Weights of a small mixture-of-experts language model, trained from scratch on English Wikipedia.
Size: 12 layers, vocabulary 19601, 62M parameters.
Experts: 64 experts in each of 12 layers, 64 squared ReLU neurons an expert, 6 picks a token, a softmax router, a shared expert of 192 neurons.
Training: a variant of Muon for the experts, 346M tokens, 10547 steps.
Below are experts of layer 3 (counted from 0) of a mixture-of-experts language model. Rows are named router (the router's row for the expert), up (a neuron's input weights, with its number), down (a neuron's output weights, with its number) and show model dimensions 256-383. Each number is 50 + 10 x the weight over its row's rms, rounded and kept within 0 to 99.
After each expert's rows: "comes after" lists some tokens at least twice as common just before its tokens as in all text. This comes from a sample of Wikipedia text that the model never trained on. Tokens count by the router's weight.

# expert 37
router:29 25 37 44 51 66 35 59 54 49 59 59 55 71 47 52 42 45 64 41 74 55 41 49 43 40 63 60 68 69 51 54 63 48 40 53 54 50 32 52 35 47 61 72 32 67 46 67 31 46 53 54 54 56 50 42 46 67 43 57 47 66 60 66 58 75 56 36 48 47 64 40 64 58 51 37 27 61 49 45 37 65 53 43 35 46 49 61 47 29 52 61 35 54 50 56 49 54 58 61 55 46 58 64 55 63 40 45 62 45 49 50 56 46 55 31 63 73 58 48 62 42 41 50 48 45 45 46
up12:29 59 45 42 44 55 47 55 41 47 52 65 55 78 61 59 43 51 48 42 45 50 50 69 47 37 71 53 50 60 68 61 51 65 47 45 58 46 33 57 40 49 47 57 51 46 50 56 31 51 36 57 42 53 62 77 43 51 59 45 51 64 43 56 48 55 46 51 59 56 56 46 49 60 51 55 51 40 57 46 64 49 48 34 38 40 38 31 51 41 37 56 47 65 47 42 49 43 47 56 45 61 40 58 54 49 69 58 54 29 47 69 64 75 32 38 57 51 42 48 58 47 59 49 42 36 56 72
down12:66 36 54 64 53 39 50 70 32 49 61 59 45 51 57 67 63 51 38 49 73 64 59 40 53 58 55 59 42 53 46 52 32 58 47 54 36 45 40 48 42 59 43 59 34 39 39 57 48 32 49 55 29 43 51 61 57 48 49 61 42 38 49 52 48 59 53 50 60 51 43 60 57 67 45 60 54 66 62 67 53 80 39 44 62 44 48 54 49 50 53 62 48 62 32 60 46 35 45 57 47 56 52 52 54 67 32 65 45 46 41 54 45 57 68 54 42 58 48 70 30 62 67 44 50 51 52 54
up13:42 33 52 53 66 41 57 36 50 37 38 54 45 69 34 67 50 45 53 71 36 57 39 48 39 49 57 51 53 47 49 64 56 57 58 54 45 49 21 34 48 60 64 66 54 50 44 45 67 70 48 49 60 65 48 39 51 55 42 52 38 55 59 53 36 83 35 65 57 63 64 57 58 49 60 62 48 54 60 51 55 45 39 42 47 45 57 40 50 57 46 59 46 66 50 50 54 41 58 69 46 28 62 46 40 47 52 49 45 71 56 52 43 47 38 48 45 43 47 67 44 51 63 67 51 52 58 55
down13:59 49 49 46 49 57 38 45 50 59 49 32 39 43 49 54 54 40 39 39 28 63 46 43 35 53 53 56 57 52 56 38 49 48 41 62 58 59 34 49 57 58 49 56 51 46 34 50 73 49 61 32 49 47 44 37 23 39 47 64 54 45 38 51 66 47 37 33 48 68 63 55 58 31 57 37 60 42 60 58 59 65 54 59 47 51 51 54 45 48 60 41 63 68 52 69 35 51 53 35 59 50 48 48 48 44 70 51 60 53 64 60 36 76 38 55 47 36 59 62 49 54 54 41 61 62 59 40
comes after: "2", "1", "\n\n", " (", " in ", " \""

# expert 23
router:52 47 31 53 57 45 46 32 59 61 78 47 55 72 37 54 61 48 50 40 49 58 47 66 50 39 65 71 50 37 59 47 51 39 57 47 50 54 46 74 37 50 41 36 46 54 62 64 48 53 59 61 36 43 55 50 41 57 63 60 46 40 60 67 57 41 46 49 45 46 52 40 49 70 38 39 48 57 48 35 32 58 40 27 43 44 42 55 46 38 39 42 53 36 53 53 54 58 63 36 44 48 51 43 53 63 47 50 58 42 40 46 57 47 40 62 51 52 71 68 54 45 34 46 44 45 50 43
up12:36 42 44 64 40 50 62 38 63 68 57 51 49 58 41 54 40 38 58 50 78 49 75 34 47 43 62 47 39 44 48 48 48 45 64 39 56 34 40 51 56 53 57 48 44 51 48 44 60 42 45 61 24 42 58 50 72 59 50 58 41 63 54 54 52 50 43 52 38 52 57 71 47 55 59 34 40 49 60 51 56 61 45 52 45 45 39 46 21 41 46 35 46 55 61 56 41 49 47 44 50 48 42 43 46 51 57 65 28 80 47 71 39 58 51 74 54 56 50 56 43 48 49 48 62 58 53 70
down12:41 46 38 38 30 46 52 59 63 30 62 49 62 38 65 54 70 47 38 59 49 53 61 56 51 58 49 20 40 47 49 47 47 44 57 59 53 49 40 56 47 39 46 64 41 49 58 33 52 32 49 52 48 47 67 44 57 59 59 47 44 37 64 36 43 49 59 58 35 36 61 55 34 28 57 58 64 71 67 41 60 58 51 51 56 42 55 35 44 56 43 42 51 49 66 45 67 51 42 43 50 65 43 50 54 53 38 66 47 49 42 62 49 45 52 61 55 63 58 60 46 58 64 63 62 43 56 63
up13:62 55 37 55 48 52 56 40 23 53 51 32 64 66 58 30 40 35 66 45 61 53 43 53 45 41 46 39 47 63 51 31 50 47 66 42 47 46 45 53 27 41 42 27 47 44 58 44 68 42 41 31 69 44 61 52 52 50 49 42 56 45 47 46 52 66 40 44 49 56 45 37 48 53 42 51 51 59 50 42 46 49 38 45 45 46 53 51 42 34 51 56 55 36 44 48 63 49 27 41 63 60 51 39 37 45 45 44 63 40 53 40 47 38 38 64 44 52 72 57 56 52 33 42 39 40 65 44
down13:35 48 33 28 47 39 48 58 37 65 58 48 27 47 61 47 57 63 33 67 58 53 49 47 43 39 54 47 57 44 58 49 42 52 55 41 65 50 61 46 54 46 38 35 49 52 45 45 50 60 44 47 48 53 77 63 54 39 47 49 50 54 54 48 63 72 53 57 56 43 56 51 41 48 40 37 54 55 60 29 44 56 60 58 40 40 66 53 41 47 48 46 49 63 54 40 56 38 49 27 45 61 65 47 34 37 39 53 43 41 42 44 56 62 44 42 48 34 42 40 75 58 66 49 49 44 62 46
comes after: "2", "1", "-", "==", "/", " =="

# expert 47
router:39 41 44 46 48 58 39 49 46 44 64 37 57 62 43 64 45 46 57 38 43 55 57 48 48 37 60 57 49 67 45 51 56 38 52 52 55 46 41 63 51 54 34 52 38 69 68 46 42 48 47 44 48 53 63 29 50 72 50 61 39 60 57 62 43 53 71 58 45 54 66 40 55 62 41 59 39 60 52 55 29 69 52 40 33 60 33 46 56 49 36 68 52 65 33 54 43 55 54 46 53 46 49 49 51 61 48 33 72 35 30 42 77 43 48 42 53 71 70 62 57 45 36 54 59 58 37 53
up12:49 42 62 35 59 54 51 65 58 55 57 53 53 50 55 32 52 31 39 40 35 75 64 66 54 47 46 49 50 51 46 43 53 47 59 47 47 50 48 55 46 59 43 54 43 46 82 53 39 42 37 49 60 51 67 69 62 51 55 51 60 27 58 45 46 33 48 48 43 59 64 49 53 57 44 47 37 59 42 56 39 51 59 61 46 63 33 53 51 50 48 52 44 51 27 44 45 54 47 35 45 48 52 48 53 59 34 51 53 42 51 52 58 52 47 44 64 53 38 46 56 24 49 46 60 61 41 51
down12:57 46 55 53 54 41 48 53 46 59 66 47 59 46 44 49 57 42 24 48 54 51 66 51 61 50 59 45 54 43 55 58 30 54 44 62 47 54 58 52 47 52 42 54 56 42 41 41 49 53 38 44 35 55 45 57 53 55 64 54 56 39 34 50 47 69 43 48 41 47 43 59 56 55 46 52 56 65 45 53 66 50 45 41 43 40 37 47 38 57 33 56 58 51 51 48 46 55 59 39 46 53 50 54 46 44 52 58 45 60 30 61 39 51 45 45 58 50 55 65 48 51 49 21 54 53 39 52
up13:50 34 43 49 49 57 57 56 49 41 67 48 50 42 36 68 38 34 61 53 49 68 44 59 45 52 45 55 58 75 56 40 30 42 45 55 46 51 54 52 48 43 42 55 44 57 50 57 44 56 49 47 43 47 54 50 47 60 58 53 61 57 60 52 46 63 49 63 54 57 66 63 47 49 52 60 59 53 68 64 50 62 55 55 49 55 29 54 48 47 68 64 39 64 61 39 47 58 60 44 53 48 43 54 54 62 38 47 61 54 52 55 64 52 48 38 53 55 68 49 54 39 35 44 80 57 56 31
down13:53 56 52 41 42 52 42 61 69 53 41 61 50 29 37 61 59 62 49 55 55 84 36 30 58 59 35 50 57 44 36 48 65 49 58 57 53 33 64 39 53 60 49 38 43 70 57 58 43 69 49 56 36 48 63 44 54 48 38 53 76 70 52 40 57 55 53 52 51 49 73 57 43 62 51 57 43 57 54 50 40 39 52 62 47 75 48 42 49 64 49 58 44 45 59 44 64 54 46 46 44 54 63 40 53 35 56 43 59 52 47 48 47 65 66 42 61 50 45 44 51 40 57 41 35 53 42 35
comes after: "1", "2", " ", " (", ",", ": "

# expert 58
router:53 53 45 55 50 62 54 40 63 52 53 55 64 54 36 52 46 65 55 51 59 58 51 60 46 43 51 52 45 41 50 62 66 37 51 42 36 53 46 60 45 39 55 39 52 58 48 50 56 58 77 53 44 34 45 56 65 54 69 47 59 53 51 47 41 45 66 41 45 41 58 43 60 59 44 34 47 28 36 36 35 73 58 52 38 55 45 50 40 31 44 60 57 37 53 49 49 34 74 47 53 49 31 28 48 63 64 39 38 33 54 57 56 62 60 44 55 43 41 52 57 39 51 57 52 44 45 39
up12:58 50 59 52 57 51 66 55 76 54 53 55 50 50 39 63 40 59 42 44 48 57 70 71 41 40 52 60 55 50 54 72 39 35 50 53 39 51 50 53 46 47 47 24 60 55 53 48 46 28 54 65 63 41 41 53 49 43 56 53 50 52 61 49 61 47 56 36 62 57 62 52 71 45 50 37 40 36 58 65 34 66 69 39 26 42 65 58 55 41 48 42 53 40 56 52 56 51 47 24 52 52 51 48 59 42 41 48 45 28 53 43 46 63 55 50 60 49 46 31 37 45 58 38 50 47 37 51
down12:38 46 69 45 38 49 54 42 38 57 45 42 36 52 42 62 43 54 59 44 36 56 24 45 52 57 51 44 51 52 45 48 71 44 39 74 54 40 51 36 35 54 62 46 42 61 62 45 64 33 48 54 45 48 60 51 46 64 61 45 47 47 57 47 45 52 33 34 39 52 62 54 46 65 46 49 58 73 40 37 47 66 33 41 36 60 55 41 60 41 55 49 46 61 49 57 64 38 51 47 40 58 62 50 60 46 67 69 54 49 61 48 49 47 17 56 49 50 35 43 40 41 41 52 66 34 48 33
up13:60 44 60 33 50 35 44 57 47 46 73 58 56 44 48 41 56 58 63 49 59 49 50 55 58 44 50 63 63 59 51 64 58 44 47 43 58 58 58 44 52 37 35 57 67 51 62 49 45 67 35 54 49 51 46 41 46 56 46 43 42 60 43 37 55 42 52 37 39 47 35 64 54 42 50 59 63 37 25 55 63 41 54 62 32 59 28 39 51 42 45 59 60 52 37 52 52 54 54 57 66 62 42 34 57 47 39 47 41 53 54 46 50 41 40 56 62 32 64 54 62 54 45 49 72 48 49 30
down13:38 76 54 56 48 59 57 60 38 61 48 58 61 39 37 46 47 67 47 55 46 43 40 36 54 37 47 34 47 47 50 61 49 59 49 18 57 54 53 43 50 36 54 54 52 55 43 50 55 35 55 58 32 40 59 56 48 51 45 59 61 42 53 51 46 48 42 45 51 40 54 59 41 60 49 44 58 41 42 28 58 46 38 59 46 58 50 50 58 58 57 54 68 48 39 39 51 58 67 51 52 56 49 60 52 53 45 58 46 24 61 74 51 50 51 58 51 60 30 52 70 50 45 50 49 45 69 57
comes after: " P", " | ", " R", " p", "P", "- P"

# expert 43
router:44 57 44 51 58 47 37 39 63 45 57 60 50 43 38 70 45 55 50 54 45 48 51 50 46 39 48 57 46 53 57 66 41 45 68 58 32 71 39 51 50 63 55 47 46 55 50 74 59 38 52 38 49 45 48 42 38 66 40 48 48 49 55 65 30 48 59 56 48 42 52 43 44 62 45 54 39 48 45 27 49 52 54 58 51 39 23 41 52 42 38 52 51 53 45 52 40 46 60 52 40 25 46 44 47 77 56 40 71 49 66 55 65 48 70 30 56 41 49 63 61 43 32 61 70 64 42 56
up12:46 52 41 51 55 34 43 60 46 40 45 69 55 56 24 32 60 57 74 47 52 54 44 54 47 59 43 31 50 64 50 64 42 62 45 55 58 66 57 46 56 50 48 47 54 67 54 39 50 46 54 48 43 56 37 40 47 74 37 61 52 67 44 66 26 34 48 49 48 43 48 50 36 47 50 54 38 60 41 65 48 50 32 60 60 68 46 51 51 54 49 41 39 53 44 66 43 53 44 44 50 45 42 57 46 58 55 40 36 47 59 49 61 49 53 56 60 60 63 56 51 53 55 45 53 53 43 53
down12:50 51 46 57 53 51 39 45 40 45 44 46 42 35 54 56 38 42 26 39 52 33 41 40 63 57 56 47 54 57 45 56 56 51 69 53 48 58 52 55 56 44 43 44 49 37 40 52 46 48 47 40 59 31 52 50 34 69 50 48 51 44 43 52 41 48 53 57 41 52 58 55 50 33 48 47 31 59 54 67 63 55 32 50 53 51 58 37 53 38 51 58 54 59 50 45 49 64 41 49 31 45 59 38 53 47 49 47 41 56 66 53 84 40 46 55 68 50 37 63 43 70 54 59 61 56 38 62
up13:38 38 32 47 33 43 33 61 46 30 42 69 46 49 51 80 50 49 37 51 58 49 46 41 36 61 26 54 62 53 52 53 41 49 48 48 42 66 60 50 34 25 43 50 49 55 51 38 52 35 69 47 64 52 54 44 49 49 50 43 45 51 49 57 47 64 49 43 53 63 48 51 31 47 50 55 39 41 52 48 28 51 55 58 49 66 41 40 52 42 62 40 66 55 45 50 43 52 43 55 58 50 40 52 69 50 49 53 45 32 60 28 56 62 50 45 64 46 55 52 43 69 36 50 58 30 46 42
down13:49 42 38 55 58 55 56 45 51 43 38 50 65 56 37 51 46 58 48 44 50 54 45 56 57 41 36 57 40 42 43 60 30 47 41 63 42 42 47 48 44 53 53 45 54 46 35 40 56 46 57 41 51 46 67 44 18 59 51 56 47 35 46 33 55 54 49 54 66 55 51 55 36 49 58 32 63 68 36 48 40 50 57 63 44 53 40 35 51 42 61 39 59 45 56 39 56 55 38 70 59 51 54 32 62 49 39 62 29 47 48 41 65 54 40 38 44 63 47 56 54 44 51 47 49 46 36 52
comes after: " F", "0", " f", "3", "1", "F"

# expert 9
router:45 48 38 50 42 50 50 56 63 50 56 48 57 47 45 49 45 55 51 43 55 49 43 54 46 40 53 61 36 48 57 48 46 18 38 54 59 63 43 41 60 42 51 65 58 67 53 49 46 42 71 61 50 40 46 39 36 51 61 67 35 43 54 76 47 43 60 33 55 51 55 34 64 68 38 24 40 55 38 44 20 64 56 45 44 52 54 54 58 38 42 56 60 58 50 37 30 44 62 37 48 35 48 64 44 54 52 48 52 37 67 32 45 68 62 46 43 48 38 58 58 45 53 33 49 50 45 66
up12:37 58 41 44 34 41 67 52 64 51 59 58 58 40 48 40 47 45 53 50 67 44 52 51 49 58 58 58 47 52 39 32 59 56 65 45 55 58 58 43 45 45 56 57 39 60 56 56 58 44 49 52 57 61 76 43 52 67 61 37 43 64 57 65 45 40 40 32 58 40 61 56 50 52 48 40 48 41 57 59 58 51 51 42 49 39 39 42 50 29 52 43 57 56 47 56 44 49 56 34 58 47 56 48 66 50 52 52 63 33 68 44 52 48 61 54 49 51 51 48 45 61 51 60 65 53 46 48
down12:45 45 56 64 58 48 58 64 27 37 44 52 52 56 54 63 34 37 63 62 51 68 50 59 45 46 53 51 44 39 48 63 52 54 55 38 45 47 52 62 27 48 64 51 52 47 36 41 57 38 51 52 35 48 68 60 47 56 61 43 53 45 50 56 54 44 31 48 47 64 68 58 38 59 58 78 47 36 62 27 48 52 62 46 49 47 47 51 56 58 51 52 60 52 51 51 39 40 35 66 59 39 59 56 52 57 31 39 60 37 46 50 69 44 38 44 64 67 47 53 54 41 35 54 45 55 42 43
up13:43 54 39 34 40 46 48 59 57 57 48 70 51 52 54 37 42 55 45 43 50 33 37 39 55 38 52 36 47 46 42 49 33 43 63 41 54 45 52 46 57 65 51 48 54 52 48 36 64 57 69 68 35 47 55 36 52 53 64 28 58 48 35 64 50 31 43 23 45 53 35 43 33 61 57 53 82 61 40 61 55 57 42 54 56 47 61 45 28 62 50 54 42 60 37 54 39 57 37 49 55 52 55 50 33 29 38 39 60 33 68 40 24 63 42 58 50 61 32 58 49 37 62 46 39 52 66 58
down13:54 53 51 48 50 57 65 32 64 36 39 47 63 56 54 32 62 39 33 53 55 51 51 31 51 49 59 44 36 66 57 45 54 56 36 48 51 59 56 56 45 47 30 45 51 45 38 62 40 38 49 52 59 52 57 62 36 50 53 33 47 41 56 51 64 59 36 50 63 50 42 53 51 67 61 48 47 62 48 62 46 37 47 66 42 64 53 37 65 42 69 29 49 46 54 50 45 45 47 64 55 58 55 51 35 46 46 70 41 78 48 40 47 52 45 55 48 76 52 38 37 60 50 52 39 59 68 41
comes after: ".", "1", "6", "5", "4", "7"

# expert 51
router:48 58 49 58 55 37 48 31 59 46 60 49 55 58 42 48 54 59 48 45 73 58 50 42 30 54 50 57 35 45 41 59 49 50 59 56 33 73 48 57 52 45 68 52 37 59 46 52 41 37 43 54 25 41 46 45 53 55 68 38 63 56 53 70 63 42 62 53 50 37 57 43 56 70 36 35 55 50 45 32 21 49 43 55 46 44 28 56 52 55 54 55 52 53 62 61 51 45 57 62 34 48 53 45 44 47 30 39 59 53 62 47 54 42 40 54 63 60 48 71 49 52 41 73 50 41 54 57
up12:45 59 50 54 50 61 60 54 51 55 70 58 50 34 37 48 56 47 56 32 49 43 68 45 45 62 64 40 56 45 41 47 51 74 27 59 57 60 49 57 47 44 52 56 50 61 47 47 48 55 52 59 34 49 48 55 59 69 56 30 63 40 31 48 47 38 50 48 46 43 40 35 32 65 49 50 50 43 36 47 61 50 56 43 64 62 62 50 40 41 66 39 51 67 30 50 66 54 55 49 46 50 52 49 31 64 58 44 45 39 55 58 48 64 54 50 63 66 54 61 46 42 61 57 59 54 43 52
down12:53 63 37 31 44 55 48 42 50 62 49 55 50 27 55 44 43 43 28 43 65 53 41 53 60 43 62 42 42 58 59 45 49 59 52 58 54 71 48 56 60 50 40 38 52 40 67 29 50 41 44 45 55 52 64 43 53 57 42 43 57 55 40 34 23 56 41 45 44 46 49 59 37 58 41 41 37 47 58 44 55 41 39 54 41 57 51 44 57 61 71 44 45 64 60 36 40 43 52 49 59 52 30 63 29 48 48 64 31 47 57 62 63 61 25 41 60 40 40 47 54 42 46 74 63 61 30 60
up13:34 48 62 34 48 43 50 29 53 34 55 46 43 50 53 68 53 57 40 42 53 44 52 42 32 46 43 55 58 49 47 34 47 56 48 53 46 61 57 45 60 55 59 54 52 74 58 54 51 31 39 49 49 36 40 50 53 49 53 49 59 63 38 41 61 53 48 27 41 53 55 35 41 53 45 40 37 48 55 70 49 47 53 59 39 45 48 32 59 58 60 62 50 60 74 30 40 55 40 47 37 45 49 58 51 46 52 44 67 49 61 44 30 43 47 49 37 50 43 49 48 52 66 51 46 34 56 67
down13:73 55 53 71 53 36 54 50 48 63 49 50 31 57 42 40 67 41 62 58 52 49 32 46 43 46 47 68 43 54 42 34 48 62 49 50 60 56 45 67 42 51 50 47 48 36 55 34 42 54 44 63 55 52 60 43 42 47 63 45 58 42 51 37 46 44 36 51 48 53 43 30 32 45 47 40 62 52 58 41 57 39 51 45 55 51 52 30 44 40 67 48 34 53 43 48 68 55 37 67 59 51 70 48 59 49 51 50 53 52 47 49 54 58 40 36 52 41 58 35 42 55 61 60 31 43 54 29
comes after: ".", " |", ")", "===", "==", " |  |"

# expert 11
router:45 44 39 53 41 37 45 43 54 42 52 46 49 65 62 64 44 55 52 36 57 58 43 70 37 40 58 50 58 39 54 52 58 36 52 68 42 61 42 69 60 54 31 48 59 62 53 45 54 57 62 52 37 37 68 42 42 52 55 52 52 54 68 56 61 42 54 51 54 49 55 45 44 65 43 45 49 52 39 34 27 53 65 42 38 24 48 55 52 56 61 49 49 52 63 53 44 53 64 40 47 45 58 46 36 56 48 50 58 38 32 46 51 47 45 60 54 46 56 58 62 35 46 50 50 42 43 62
up12:58 52 35 59 48 41 57 60 47 47 35 54 56 27 45 70 57 35 64 38 59 44 51 35 68 50 63 35 42 68 56 44 37 55 53 59 67 59 35 48 52 77 38 36 42 65 40 46 48 41 44 46 55 47 53 50 46 58 27 50 39 54 42 56 57 33 47 56 55 51 53 43 42 46 61 55 42 48 44 57 37 60 47 43 42 52 43 53 51 61 35 52 48 66 33 44 44 50 50 41 50 38 48 62 73 64 52 41 46 59 55 62 43 82 57 47 51 62 42 47 50 43 38 46 57 54 42 60
down12:52 51 50 56 28 51 51 60 50 45 49 36 57 46 45 59 56 62 47 63 59 34 66 44 49 56 47 52 56 57 42 60 69 48 25 59 47 36 47 32 54 56 54 56 30 58 41 49 57 58 53 63 57 47 48 51 42 51 47 48 48 48 47 40 61 42 48 41 39 58 36 50 56 22 47 44 48 43 63 55 63 59 41 60 64 38 47 55 65 38 32 50 51 63 60 51 55 63 50 35 51 49 47 49 53 58 39 56 74 60 52 62 50 47 54 34 39 53 67 32 55 55 60 52 51 46 53 49
up13:72 46 30 53 43 49 47 55 50 30 70 47 48 42 61 79 40 57 51 63 51 45 35 50 59 51 48 56 57 53 49 50 52 52 67 61 68 56 55 50 43 52 61 61 41 48 63 53 60 58 51 41 30 48 53 47 62 49 52 32 54 52 57 60 50 58 60 54 45 49 40 49 42 38 63 69 68 46 53 27 47 44 48 50 41 43 50 48 70 55 49 62 61 52 36 54 45 51 66 46 52 58 39 56 50 40 50 75 40 50 55 39 68 46 36 51 61 39 38 31 63 54 50 54 50 66 47 21
down13:32 46 38 61 45 55 53 41 50 40 42 40 42 62 39 47 61 54 60 63 47 58 28 46 52 66 35 45 57 45 50 43 50 47 34 56 56 42 51 36 44 55 42 43 42 42 35 48 67 50 64 39 50 40 36 49 50 62 53 62 35 61 40 28 52 40 35 57 42 49 51 56 59 62 51 44 41 39 47 59 40 41 48 46 41 36 49 46 44 52 59 52 47 64 42 55 61 35 45 39 49 55 47 53 62 49 57 59 47 42 47 48 53 52 64 38 27 51 54 45 47 57 40 32 58 57 53 39
comes after: "1", "2", "–", " | ", ".", "′"